config.toml
n_layer = 19
d_model = 384
n_experts = 6
experts_per_token = 1
d_expert = 992
d_shared_expert = 0
activation = "gelu"
moe_layers = [0, 1, 2, 3, 4, 5, 6, 7, 8, 9, 10, 11, 12, 13, 14, 15, 16, 17, 18]
router_score = "sigmoid"
normalize_top_k = false
routed_scale = 1.0
balance_loss = 0.002
balance_bias = false
scale_expert_input = true
init_std_router = 0.00715
lr_router = 0.000506
vocab_size = 50257
norm = "layernorm"
norm_eps = 1e-06
tie_embeddings = false
optimizer = "soap_variant"
lr = 0.00353
beta1 = 0.95
beta2 = 0.95
grad_clip = 0.5
batch_tokens = 65536
seq_len = 256
train_tokens = 495600000
steps = 7563
dataset = "wikipedia_en"
Below are experts of layer 16 (counted from 0) of a mixture-of-experts language model. Rows are named router (the router's row for the expert), up (a neuron's input weights, with its number), down (a neuron's output weights, with its number) and show model dimensions 160-191. Each number is 128 + 32 x the weight over its row's rms, rounded and kept within 0 to 255. Numbers have three digits each.
Before each expert's rows: "mostly gets" lists some tokens that are sent to it at least half of the time. This comes from a sample of Wikipedia text that the model never trained on.

# expert 0
mostly gets: "é", "á", "š", "ä", "án", "í"
router:128135102175133156143132138121098156160162107145159137119129165128153091115150143121095073097154
up32:057104112092111131160126132117120160106089136141142092153126125154096102116156137159109116189129
down32:136142149101111121122134153135099111131125131144151138143163156111136120155173100159122120136134
up33:142123099104111112129117124147143197122150138126133119123144102062136143111141152132083062094168
down33:160157083120088167082136044128091177132143133146065084162126160131124090192151096093127109109163
up34:134101148125109074114177119137157137154146115097102108137195140126131127095113153173071184122132
down34:095122102134133124168050157145046146089099184112099126111103118109150156121131101084130109124147
up35:111158165079151128154122190089191101126153078124148112112064160133126141139102126147131121150162
down35:112109080176102155187097146148131098109098132158141156146164115133110186030193131155132106155170
up36:167119133062123112173162128180154127092086199201164109064090130171157130115160129129093100078153
down36:153129143142111107147096116103115139113110169160185100150162127161139121089130147128153163127107
up37:120051147147109162130080110149145122097122153140134174119132072105112135159162110102140118157203
down37:167094082170156084107119100167098115080104151140114106081155104117125199146141134124108168068166
up38:142121170124112208164189074158199109119073113185099154118113130149128137121093100110129119175120
down38:159102183132210156143140169119176132129163120073128113157184120165081111141105120152128143075130
up39:129124103174187166109147127145105086150158097091143130110029143064123082138154172099126138096104
down39:102129138117150111171106152108160208080119121124111139093158082163133179153127148133064129100069
up40:183128152154153138094090126117099108087133129065097090139090167108192148074160112117059132201151
down40:173130197086093079083136139095062098181161129115148117145136135110141123098163110110091178146122
up41:195078100090101097156105184130160123089120130158105087079098066156140073143114085219104099146132
down41:108093145144085156156115116093120204113153172074157146111104155113114159115169054082155121119119
up42:140145070171169145132142095114112133151120088108118099133129104123108203129123110076144173123186
down42:120181087101127169218083087147152093077174122079109081149162071120092117178121148137138090122132
up43:106143138109124144120143125069104115149141045067203153183070128130080145119103087143051118153132
down43:107126198154115086130178093127176117113158123139118129114165147169157115108127120128089169150137
up44:124157127177113122183110144133140071095096103121136113071145185135142122167155105119151093115097
down44:103170094175153123143151033147175113052118105139131100163107147098074185128125184068170141115138
up45:121145089146101170103048142095106141076135123174101096141159164064075145186123132112150104120179
down45:140147095109147138129085142144112109076082139127111102141130156169186128123134170170122133111162
up46:176028147096144145147172138139088095110118092092159104125110144128098122194116128142218114137105
down46:081117159115146148168135131115103138096161107119139162105099137157120152097110181166092122148113
up47:093135080105133141082164150134136107099088161096115140107142148079110108092189108199119099114144
down47:169127144054145143139116182150136085114157148145159124106096123136148076101153137167108159160152
up48:106110091115137132153142121133161090137194160118073117138137109145120129146182156066151095120185
down48:140146188149107086151116132179123156146096105151134147129102102085133124137177118156132123114107
up49:099061091072100133116146038128169142104115158128127098115126127160123122126110081115139154100129
down49:140164128081102147137097158119120212160085113132145103135138147136104172090145146061113186141169
up50:126043152085118186124115127086125096180107054116184151114111162082108108112088163166059115099150
down50:096182152137139121168125162099165120117102139095135142127092145080108165089108120184095151124183
up51:086121118153131179231124122122151122125082170165163170094108134110109113166187123155131138089180
down51:171103122133088170153116164147139172144176163103102136137137119166136099100194109118113162191163
up52:152151113127115110104142095137097183069094111159136072121173143171118079093088148147105153146167
down52:118131150058172139142094195121128158121121076147166111124188064154159136146139189125077168183136
up53:160103154126191158156166114134075151136187158157116101124148113123128095150084153126084147149172
down53:066130103158080126186150139150197109148070180073142134145153106112110125160186098115084115117080
up54:127127106137141073133112143120119166151158101144160125088111108097111154113125160196155098135123
down54:085159157116083188113099098136134098140139169118121078120061127098093122157145115150184136192174
up55:157160101160174107155106139119122138161071137142116113159145139145148112067110077141098152111107
down55:060121142122150159102126128125109119172107129100170102093127126105168105139133126153163091147111
up56:138104103098107174130083122069112138184115105082133079124102152162162144125158114113127109111164
down56:078131145120114145172160117155125137152069151121185142141155176185113188094072120149128164148169
up57:163160123158127091125151090142180143047119141082124116126076132132114187104165107174125139155099
down57:136095122173121138139140096106110188127099104157111068131131105065125097129161149178149123149140
up58:122087116116098189127157077121138131108168149094116133093147137151141105152132136151141096178173
down58:072104075104127158180126173092142110111125074152104137156102121135137154090164097126151092154096
up59:105072104208085140090163089151131145091088156200126103120117143194161165090123072145095109153162
down59:116151107167149150119106075113108140146145101133081173145125123137121103135181078123150100125106
up60:154143119159140165155144104129149187133182152159114093124090133153126170145161146126055142055207
down60:098082095111172159064117139124198120122155166113142075115058119096103100114169161187130191078117

# expert 5
mostly gets: "\n", "\n\n", "==", " ==", " ===", "==See also=="
router:154100132141170132144124032128114135126156108145133144148162090128190110094140169143142168164097
up0:166079083136157158138079118119115153124137203189144158153088107151166090079106112182139169109110
down0:118146163208097151137128112126102140124159143084112146168177088138184115119119135101108184139079
up1:155090143134087085114142127160179143111150119177142087153182089107064143132104100177095131139145
down1:083105116170124137129098151078106097123106147135162148142106162097105110101130114112200156116119
up2:072114131148184092155131127158081112116132093121115091144197190132149154095108112147075197135124
down2:107145066132060126156090084143093177085166146124097132130143109110106135151089130164162127181116
up3:125154129083182161172137091156069142110116118058113140123103159096115125108160118096104095119148
down3:175130146139152115112111099146115111153128121102148122138091138113091136177134117099109125132127
up4:168182123109127161104095139091081119130174149139085086093152079106094154110103120174152152094102
down4:141088155125154091093104130183133117176146131095113150128138129132172127194111164106125087135163
up5:147081139146114153200081142117144102132155156106142180069076089069093093118104110111100133122193
down5:175129113171137201128135086181106125141173098135121117163138136170129115192111177102140138190134
up6:115107116076154232104147102184137115162127176110101105117077124121147165152139154169110117098131
down6:134117159189169100172088086129164136091104112125117154177103118166100162159098105183060090161134
up7:116158115145126091124185090177093122094144144072112131145109149110144112140120141158154094149133
down7:137121115155067122149096130099124116164132100127088145118174078106199121137120109147103121135130
up8:122095137082151166123169122139207067144148130114117175095068159139148111111178123132099100139140
down8:128131042122147147118136157169193068180189093108137108166094141169128096139106067078166137162054
up9:176123078120130164119136125132190105176150121125112126127199090138138110117156117140110093170120
down9:080204109174134142082119165083153114188110167080079072124188127145153121153140111078146142161143
up10:115138152175148137159087116168115120095112118105180108134155123151169141134089156189113093128106
down10:104111049136134179144108177150075145095100134108121092161109134165148208131098112115116148136073
up11:095115101186137091091172142169118143085144069124052165098123110168119121108110108204127098067137
down11:195183135113093176165201074085138141115157167162123072088106125114053114137122136159125133117140
up12:163119153114109154151079124171119080103076070183107074126139088157092153157126126111149175136139
down12:086100149154152094152086116126143116124169083131138136102121166104074121096075147124145122096125
up13:118133163104109190077146142163094170107114109157086187142156144143112085072225101113127118137121
down13:138120130164132168179142110137172138132141092168137129083117124123144164132071078136117144136130
up14:231116095154125137125126080149100144095131159171102106117146117112103108099077098153125121203115
down14:139106095129111138134135133125117139151148124105147158130106132112129129139089123146152122097139
up15:142119120144118155127167113076101191160113165067157148074121122160170134124117101070152149120103
down15:073118138148112071104157095192069140117118088160146091184105097099189159189163089061141161166094
up16:163104137123098128131079083172138123193075185107169101136117092100188158170111109129143149160175
down16:119082116133114121134114136136124133146125141102117136153120154151085139090117091129089099102133
up17:120193119122059131105133102137114182147097105116152132157118104015149139102066128178154119149078
down17:152150120132085100121117136166139180091122135138169067197144174063064123059115108105126107121110
up18:118060124155065119117141133104131158130101157136127177112106093156050081087129118185135114151128
down18:127108197150073132093141169169146114109128110092114111138143060121094126195107161143091080185173
up19:154143100177087156139120158126119132117070157156122121150103051139121140092132040169123108135112
down19:125180108134108110145144143094159175173101148130111112125097182115045107071137169095127097139105
up20:169186121188152119127124118149089103150073158140152105162143121104126121094109152150110141134105
down20:129123124117128104143102159133119162109126108124119131109145177103085119142098118111133135104121
up21:092044132129111115205153079150141081157096150120125164107191155122150099077084115154114088117135
down21:166164184158116193138063112149087139169145106105164174143196096080100101152113120131114173145125
up22:137186145097173163149109048150150120110098174121092087082113126085161113169117137070080156145146
down22:165157103082072102055121147163092093133118133179128204103148101103140155102126139170163090178149
up23:062080131162096118100167107138097131141091138086113109072133103147182133153111134160167109073104
down23:144104092139112148094117129143136122134111129077157112076121079159166144153155107080131094109101
up24:137123113116135082125135149146127170127089114167089047127082176090133158123141167089134144150119
down24:163107142118110168160127127106156068061163085189130119118080059131076132112137115241130115109135
up25:112141100154159093076112114123137118179151133142173109182178155106099123097144097199168142124133
down25:154136155102141132131141162059145108132080138112145104119077138095089084083131027143098146136092
up26:145132136131120141164103067158126146137067090174076110109134130119092156118099232149161126191105
down26:159139168137104133112131194173186191063052135109142092106200143068064130110106164120106120047105
up27:164055107111071107127087116137130150190071193151070117139073110106162160128085105192104114143108
down27:125118109118124155133112143146111127120119130111149168107116200104060114104093142104142118109116
up28:130144084132120065120046161086082070099138120145156148127146161153158117108079088183162110123111
down28:162109146103152083091069126154132147093179132143108128086105108147167122151137142086152074093115

# expert 1
mostly gets: " |  | ", "% | ", ") | ", "′", " / ", " | +"
router:148173131142183167124170040099138068125153177153111136147211127079127163110084184081167180099143
up32:087109163216140120175123136099106083185138183097141124114092121090153115149175125116109061112169
down32:113157132122147100148130168083114146187134218136186146148139162137146145179099062169128104100097
up33:126162112102128098147098076079169108170132171132153184191157174074098128158085098194144160183144
down33:115108096102115121178129118074180127145107130140071173121125107139065116126184087131145179130121
up34:106149178105116157050112097117128138093091120121168156113112179064175132163046119136166147136166
down34:138245142127153128127116113117151092178141101136132142113114124074131157135105085076102093107100
up35:188111118164110100118150151191119121140122182134092134116166157148148117104109198097155146126157
down35:140164131116143166101150114085093054132145106095107137153140167094151138147087098137140167136111
up36:085089069109142123130117124145132141068079153098117167163157152103115179126161158130065163056104
down36:179136094100135111108180141115158121137086218127150115181074166159081128145127131169092104122085
up37:139117096127105114162130111148146134149124184206108062118160080114102154141143132121156199158127
down37:169118074056132100092134144053155136072077118145193153110135093136220109095147175154144122087174
up38:121162106166143155130092107116160150170130128110168142162171144127157153098080160090132104138140
down38:118255097149104161114114124133119108164123128107126182122109090089145135120144146118081130139135
up39:125134052138140137143159139112116164089145137141127179103128107093171048110115181117135168189067
down39:139152089072132159122156088133131087149160101119129155119127078121111127157120153113129118179130
up40:139167073176137140111044083165176143096135131115113091099172161115108116125138201137212119108149
down40:135208084091147149122130148140093123108156156175133124106071114092117116130057104133124158129129
up41:100113119231129138120085134106131081186146136141131138129104157139151150062159122140158108120153
down41:070159144074106071120124102141162169129175119087187072124055161162089166094090106164133097130168
up42:142164130191114154114112092083153100136152102128180089110099161046195146120109131085102142135164
down42:061169114175117057140101101145146131136167056107148187134102109128160139067103092096179116120099
up43:136094078065129121109165074136168131124065150204184130143151088144134119121143142179134186110101
down43:123083131084074150099118138124150114140059166107131108130090152195107131160093148159114105084135
up44:137118145106142148040122111132138107150110105110127147081114127057130125104141107145111154139161
down44:189124156087163136118147135131161130138092131105116148107102103175101114163132125159116145137105
up45:119131121114140148104138091071063132164140123133154152094181073079162171054058126120157140100130
down45:150068151176108133108148156155158135141164098149138133149138108126132117146121136119133167096083
up46:143162135122109146131083139090117064118083148128117100125152143084090140186142151133136104094155
down46:115115137148112124153170112124140149090133154135147143161187120170188101186130163099138090132083
up47:094130117165111188148134065164108050128133118123104081151191099144141137150157099136131061132153
down47:207133123129111170111116139114119119151072100160130101074130118118138090121191119177169137103170
up48:148115125127151144163130104073141110128114112150091149129101128124122133118136098138126171156098
down48:168059158182147131165113107163122100148096132146170068102159126178103122132100158180102143131174
up49:145141082152086122151122140139160133127065083138142072155127127128103151177160123087179164109076
down49:137098158217061093169084070212090122162103140077136132098100199077116181117069169126146148088152
up50:128066136102162074164144078143109102097116175181133088066151148109118152110156117115172137085189
down50:137110147119133128128124152138102127160112123154060102096109139081118110163156109113113114150118
up51:170100117077184073101180166150068157113184087138149152102109123120092078101137139115117163188143
down51:116122135161126107135158118102162102107131158139176098168170159099172127097144126105096138158160
up52:077151064136161096131121092123176147109172128097078166103115141121116117128095181081155120108138
down52:111167072149133163117133114145114131121171067119161163159166128093130081155090173133136124112181
up53:131127073160140098061113086149155109137134152108174143132139147113119116098147222109103078117164
down53:153179091133190142114176142153102170121180153104103139131116108089120132142109131106142086102125
up54:123133103118147130137171111172154116114191051138079118069176084145090097107126110135097029144155
down54:082070145135170108150156139103110114147110073130115137121098152138086109122115134131158146079158
up55:131126149160140183073098083127220099073152126124116151102110129096143111107087129081104151161106
down55:151161122113105156111097120127096107151117153138128153125152116111101162170187124130147100116132
up56:141154172129155129140125131121116119132075168138134116134136120061179142126103119105097117087156
down56:095117132129132093173138138126091132125112116074153058137144151150110129126097145098117092105101
up57:142108090140147047171126102105104148197127111139117157101163136132135156065131131143099121149082
down57:103118104076150114117109160131145174158178172051135155082127115117116153160219095111151112172167
up58:162094079132133165145107116130158152068143105196115173071106158080160164109070080125126105154066
down58:089197067130150127103173093162119155172138156100141145138096094174143145107184195165149095147109
up59:118070118142207148072105171118068125135102151132143114104133103125086104107065086153150151117125
down59:156133123082092114132084160143089158152107090133147135117091123136121099080205177130123133159151
up60:090110092150131074121082166149125102103141167101155071158177125141121137118189120206090154152157
down60:131093139114204128157136163130102160089139165085069129172150143183085158130131128109130165159189

# expert 3
mostly gets: ", which", " who", ", he", ", who", " his", " would"
router:105135145134162137117095121086095105068155129150170089095116143154119128092120101165147124138118
up86:156077198176176144060124124117111144100099151145099110132128112140148156104093211121140141109155
down86:109103111099136122140121090102201141178160090177187031165108128095148119149130119115123117109126
up87:176148106096146147142080152100083151127114132052161124092079129096143132175125093157119202046117
down87:102179129135114142132099143101120110175126121116143094161159097123126115146091131131078139155138
up88:138070085068156161172131115086080129112097100109148109065191113200163106149138165107099059125191
down88:079139141083047138121073156117108113148109083163111131161170127130122153118156093133143157172187
up89:134100123134142144165105071091099162089115123185083109099160110131109182130116074164214116178106
down89:150117099137140096049148155125125091140184087120161130136198088153127149127094153090125120141108
up90:122182143105136180084107173178164151120167081135133146130063209118144102181156137103165099124090
down90:146119130105167143147139122097111151172119124111081114190107134153159120143115113106067102066120
up91:175113130109080136110150136171164098066174141140175180111160128176166146127092101184140101138173
down91:129093110108114139168119209094105159111120112110169149116138164146140115090128121139150164079144
up92:105132148172094155152140161144155164150107172111104123096107052161128047124072120128082145138173
down92:113098158125165093163156159176143110101066135153151187142146126095142146097142114120121085134140
up93:161129115104161162171139105105104061092098129128118124194191113111097106102102120097165103130179
down93:128133153152136112116133085084150148126167140123133127107131080117134148170154143112088131183079
up94:113190130142132155122111149129126139120131113072195146170135121035097104090108039155131143114132
down94:122132176049136132104164113112135169147070112157150080207122089140121110084113130188133112050100
up95:138203131159188103134063141078137166122144069066149082069103121154100170175088093104098177103117
down95:051149137139126137084097127118117151120130115149121169150130130082063188091133123138128140101130
up96:115105159144118099072133099166125104143116089172124113091127199119088192184168079140137115095136
down96:159111080071114049135127095086068182148096128120136087137127204177149128098094218121088118081160
up97:122088111161190149158139137113177090148093149150168171154107153158177068133132102109124121137159
down97:137088131090084165101126154182169148132126133120105137118121121057094152110130087083145075086164
up98:092169130192111192123121147134120162139120204133115166104147135151185109134102169147198147087126
down98:126135118136122111147082104100101142104078167135138159176150144115224143115126138064118137110118
up99:101145061092165128105095117095171129141100173147143147137100135212148084101132143096117101099080
down99:106110098123146116127145167144089198082153104170064169171108147075129158136167179088118132149130
up100:125137131113095170175136118133128138118144066188047168155159097121098112059133181073134104109073
down100:118106167053139143156147211122105130129131136125100095123167160144103074119163091067131130119124
up101:142122108124153149161165103116171115069144105087095151151110103071166047170126117067147082096114
down101:131136131092067052099136096122152153122098118094144121130128108170088170213124157175108114114134
up102:098103147113116123118079086146156102096140144126122153107172073112119168120118133115140083114134
down102:133126097106063154188090113116182117120140137169141138061158152148127124106180120160132132128145
up103:108112113144178125125093133071159134099089163162166125152138151092189154052145138145150085120099
down103:132178119110117163118129126114171131131112107099116133137158102103168159147159110111171114106142
up104:152161103160148153099083103151087109155161091121151098199141142099074163118076105139166170181125
down104:187077086088107124127071108089102173088187124108127105155137158142118190122164082224130148120120
up105:123098155091143077115143096129160112138122140114121077116084143120138136083151077162146112131146
down105:149183062121071084095122150114088092137148113156142134134137120091081095163158198096119137127112
up106:152135135127173083171119117140191093095177191156137153127126088103147197129158080124111123151160
down106:138071117130061106143132128188179143099136117108105173131064117083121141102105107120196099134152
up107:077114110116170172126111161066134105118135138171138080155126153112141126114127077127167127064145
down107:191130109187104142088223054106157146115073146074122120182123166122119113194152101158117126085145
up108:148139107113136176180168102135106163076161139136147128115156128101161106127085168132097139146162
down108:168160144104075140149138156114150132112167117132126120168100145126169147108131143122132102102111
up109:075154064093147169174143093103148123158104145142175069125181168126125088092135141129079155090085
down109:099164145113140050086105100125146191020153090117104194146171114113118083106141099136134111119137
up110:113151093176124125190153177155153146105164148105100163210100109151139108125101121206078097181124
down110:115107086130202090096136118145122096112152181178117138180128116127136124143126147114129133093127
up111:177068114140199117148145132078142088106110106106145048070074150072144135146188106154172141097127
down111:130178134143175113186146147167152105169122137128171136097091120106073118094100120082171077121095
up112:144169079123149169077074097113158103153132076131146127110152152118096096093116227217151079104176
down112:174122147135065160094072180105144115119189135072099160161134119089117103124162161160153152139178
up113:104108125110122150160131050152115164144145112153132116183150134176133175133113123089154045159119
down113:128133129133116112180113147097112128132074120136113139099193161171105141110129065142125101138109
up114:163087103104109048176155088190155099150104120073114133101151123134074154192106181107168124176100
down114:169125120170112175165164116134123193129165108155148119108132178152063090139140077107142159179108

# expert 4
mostly gets: " South", " RC", " London", " Town", " Football League", " Michigan"
router:163133112129132167156089103152128123116135163084103075118122153145096110097181138161170135109127
up204:134118190117135197071085096180119120099101142131153127172126118150147130141103119165119144117135
down204:116144135157130170130116093101172079102105135203123150098190158091148089151095130170047115156120
up205:123107124150151134044149178164113126091104157141082103131167186148202128137161145132115150125072
down205:082112100150107126135101182165139083138170185111122177201142175112175159153124141106180128146112
up206:136122146184133157136114105080156118135154117098118068122138109119113120095084126165123113111114
down206:096091103149137150104095131116153138116159122182066088138125078098155096120077160147103184104181
up207:134160107132102163092087147076154137105122099113177088153129101081112123129158143163102146125119
down207:104126144092160139109121101078168100166121105105148112145146066139149084164144101130098213147123
up208:103037154082221114154103122143172175121073169167192102183167089158093097156100149146105077071122
down208:138123144120142079116096101126111138115150146159148159126146097163110152186168157110120095137160
up209:192106149146119111161117131091135152089123122137088147142081100111161153086103168147154148123159
down209:097069152108118148158081134166109171118125115196145155138119052147094192147143105120141122072142
up210:110141113097108120159140079131139132127135165159125084181156162154076159081142143165112175147122
down210:106123091130132140072176098123126103127169122134115141113141176101147113147166142099143151114122
up211:101102130144125136113194069120146136140124165095120147101105092144138147052146150117123083143155
down211:133125182106136134154132124101144167084115099104132134118139157105133180091115116089136103094155
up212:114124132119121195121135146127131076135100122164140100076124113089118146113149121139070160090136
down212:135212118195137090177111102150131162151104089097116128127149116107123147114164111093100099186112
up213:169097146155153119148141177099124089130097149159118111168143080085066090171094104140078149125119
down213:135094161113116093110102145171076180168143091129123111151156151150097082067188137150115137118126
up214:131177116155097137121159107105076093111121134157121095108128181137079127150113083165126109142140
down214:127110006067090153132148165140071079147145048119065197088130113143205179068116089113140110084142
up215:108100145098158214136116097139088090098180122139156125177120112153157042120106112114125112158139
down215:139119114064146119086150119057154149122090133126144182127162176130150080132123101147123138169108
up216:142136115135130167075159099135118138126175194024104120135127115116134164139166116123146173122141
down216:206158174159124144101184164167055169142112151143146102111124079127087109076092176118158119135187
up217:083089149124150139185092145116137129130104159141111134116118088123081070147126108185187167121095
down217:126123122140152101167089135123136230144102171090128164138155149173090110156118104105071135122121
up218:089135153127125150145048218076082079183178141071119117176153170092085113128105127162127097101114
down218:079114094100136137151173125148130097137164156143058141150126135094076159124135108109106157134091
up219:152091074127134112165097102165143163193088202126143130117184115116204121165075128122094200139126
down219:104072164151144189137099070159069130087134189165105110174111082115128121139111152091168139081101
up220:122141200038126095185093097157160122061118179142083102144146119113177091099153097124127135181148
down220:156123116135152166157067085143123081073175135180055134080119181135225196132175151161173156166075
up221:141141126157158196143086142162170122136094156141140157100137096161123107184107166122131148111088
down221:110132154125119104104089180096157122090137164200154096130131158125105060163125095122097074131119
up222:143133142140125119128100126154094089051110120046118130133129169148132152105120126156131154129086
down222:134077116117102108137107083135080125117134156095151160113059162098154110084152115131157094079147
up223:120139090140176124161138164120147085068115126134187152109178152160119199107126166141143119135118
down223:165102129099112170107158126106142100075127138159146142147101087158101186111142167127172178103090
up224:167123096081160092156168053101167091081098127214156108147152138183135166104088145143119164136123
down224:055122074131128142137127141123151114128183140107132122098129186137093108154152154112100139139066
up225:142124069187137177088039174070121073179156146127129113126147171161179127145199141110116148154220
down225:209075135167091108112122106199077193169151145189186105107108074154140158066157119147089105203130
up226:062066099146133143095160134134110117089163153096090145123115185140114102135167141146099091155165
down226:096162116122100146141118176101182151164170117108122221150084190103117095101137119049150129120090
up227:118104125126213154132152147093072084156181135156131141154175110090066181077169127132157093086129
down227:162142138123178157140095089131104138097138077166173112185106139128073181120159136068159128097083
up228:064123159141110188161130112096089123145094204124143074138112117028143105073131149098092130135094
down228:146139076119138133125131124072167079079158075140189155110087131109183143110191161118127113160102
up229:082143121145075133099110134103157085166098141142117116117105096103097102162123148131038103091072
down229:108101168118151135142122172160102096124145163108120120087166139077158118074126124096152182249042
up230:125094104163104160163133119131129134106187088141187093097148138144114115071125123149131138162178
down230:144156135147074118166143124099170120124157137130143124160173155122142063180115132081087165123112
up231:116091144130149113161148156132110119091119152138139102103137175157148110053155109142148117171143
down231:097135119123101157138189146194087128152127158106077119067107124164123137147092128138147126109100
up232:140144118115124133166163145125161152102181089198114116069147168141052116135154082138101142154158
down232:105150064084061116152033111133136124090097116179087108133213151055141116133171097117185122146139

# expert 2
mostly gets: " (M", "- D", "- M", " (B", " (R", " (P"
router:132103201102175173081104103140149122062104097109119185157145105077106116127093098132166132174155
up32:180119144122116154130138123169081110139129081136076110126134133172093149194143190119147139183173
down32:130096160088138102134150097114140121150124156146096166123157153198084139093212105155134113150089
up33:109137114100148153181136165159104119086103113102124153130071168141170135099176119116124201108106
down33:145189117163128149088109135137131115183113138120116110146105134159152126126164169109143109096178
up34:103141169092128134128139148141105168086113135062138150101156143116177125124115088121102172116132
down34:146106092163184101119104175114066162134099088077079148112147112079125120174125144169126120120109
up35:090148108136136127095103126140106088111172152132137122108145138128068112169136125096141117155158
down35:157169070095116216154151114121056133144132120098172140137093146181032083207145144122146138131127
up36:091095132179170079095182128170130102109101115139131119166118163154075098098097115107127121171145
down36:128153106139155145123127115170188092107061118122171161100151154120151101124123083118096103105167
up37:122049097087106167080156106206136086113122098162146080175117143102122114167123135133129084202098
down37:141156107161112102105113149131112165175119165150155176135139104182141161099122158145131121119140
up38:099154081155184048117124109157169161143111140107101129101145098130108107145116066167130168109101
down38:113146071143112115077124130146123154074117132096140099183093112115165203171129138127120168111135
up39:135096181090101144142180119128081109114139083129165138120116173132113130097118065112151143111132
down39:133156156117116133138126146101128149141142103119143186135115117147108085145104080107150111128112
up40:152100133102098151093164129085089133103108107144084091134100155150089091107197132147157155203169
down40:101112096135122153155073132138145135149146077163143118125131142109115063132110128094161145128202
up41:123153058159139115108164153143134067153064111128123160099169147074216208135095167120189146127147
down41:170119159108159117177121164090168147109088133118091185144130089092146177109100135108084137173081
up42:167116123160173176094107057147112150119115117158078107131216065115106151143142084125192110125132
down42:130100138105079164108088150110161050108140144134162086169105106108157129089115116138085173092157
up43:171132157142144170113162161112213066177145160158125108108098169069103113133129129118102173165108
down43:116122236174111103090098115108028119134140090183148148176166169197111141132107159119142108112083
up44:148100156172161107113088151141145111108100124102089201137130104073116140133115090132091062134106
down44:155143154123112112118088142131117095105092162141128138121155086178117087204162190119145081145200
up45:186109102163145139139075131135113149117067125185107142061116104135163163174068090142105113156088
down45:126098102117063119086104153161078185177139079117132066129141084129060144114133110168151209184134
up46:077129168079100158167144123143080152131065122101174103118080144103171140122085111159184131175113
down46:120077130082126178152140106112125115100134121164153111080177137211143127130162147156180083137078
up47:130135110078134107057090141133108144092119128145125128151110073123136113085138131121147195080144
down47:138076149159132101192123150088089111143081125159093135134147090125142171175089092169192125119117
up48:138086113152142156119152103119166120133181065083078108137184145128134117174170128073129084107155
down48:144148057049067169175109094196125094136119091103113061192143114125183140156136126103118177098162
up49:128097179072086132113150087109081098036082129122084184126178111089128078158112172111167083125170
down49:207097110160182121201111110099155101113122134114097138075087115154147131096150132118137083125143
up50:108132114143138107117124166132152123139139066120140069164133117135113112135060114125113125127126
down50:097131044140075177101104099172125167106130118087083102123099161133204107166190099092098122108152
up51:133161156146141104102138136102114095070118143146143098092137138138080103107064158072165101103192
down51:078140138120157131106129124131118139170083143143142117154109106211157141160174085104122131171150
up52:138103129162141123098151098105094128116165141161064151102126128167161198099173091187125138049096
down52:060104096129116157165182184164094086136081125176164126145125095134121140136159127127119083124148
up53:140134128147126117145085163105126109106066104093116083114125230128168142089128117177090154169118
down53:124105151124191124078137129144145135145128145077106145087105088154130145124106154158100084085131
up54:117117144091194142126170163120138154152072147124125141144127108114090165143089052194142164161099
down54:081127121158166127096082122125156183087133095160106152108108155117114152140057153110089084126109
up55:174079138117143172147080108120101078102139128107118118135133123052129130181121132124086123109145
down55:137139090105090161138105110132132092149134109185108147127138151102125121160074083162114130099118
up56:207119207111112131122121139127100036095124109088100116148174130088175108135195131158131130141115
down56:139141141125176121171115071087159089074116175106185154099136108146086129107095110169165103121165
up57:089102171165167176102120131095128145096092221132106182099136130165110147095115131162113112120141
down57:091157123161097164105135100126157192167169065122114076144113126141111093120136034115140195090166
up58:124141130145160131064137068123129130148065134129148155104143081121120091120092110146188130167142
down58:193098132085114093118140118086122050095122131081102142056132089103162109200099099154100126144146
up59:168145173121109179130149157136090101140095159105087152123076125089114090126084104119114131106156
down59:104129159112147111182109149160123171135157136040105143130117098145133163095153084178047154192093
up60:144096154138160116111145141139134099133147089122072149088162168153104189136127068177121174047154
down60:144140041117100096146192106102171160102130139074152100094149096096123115121162089097116193126121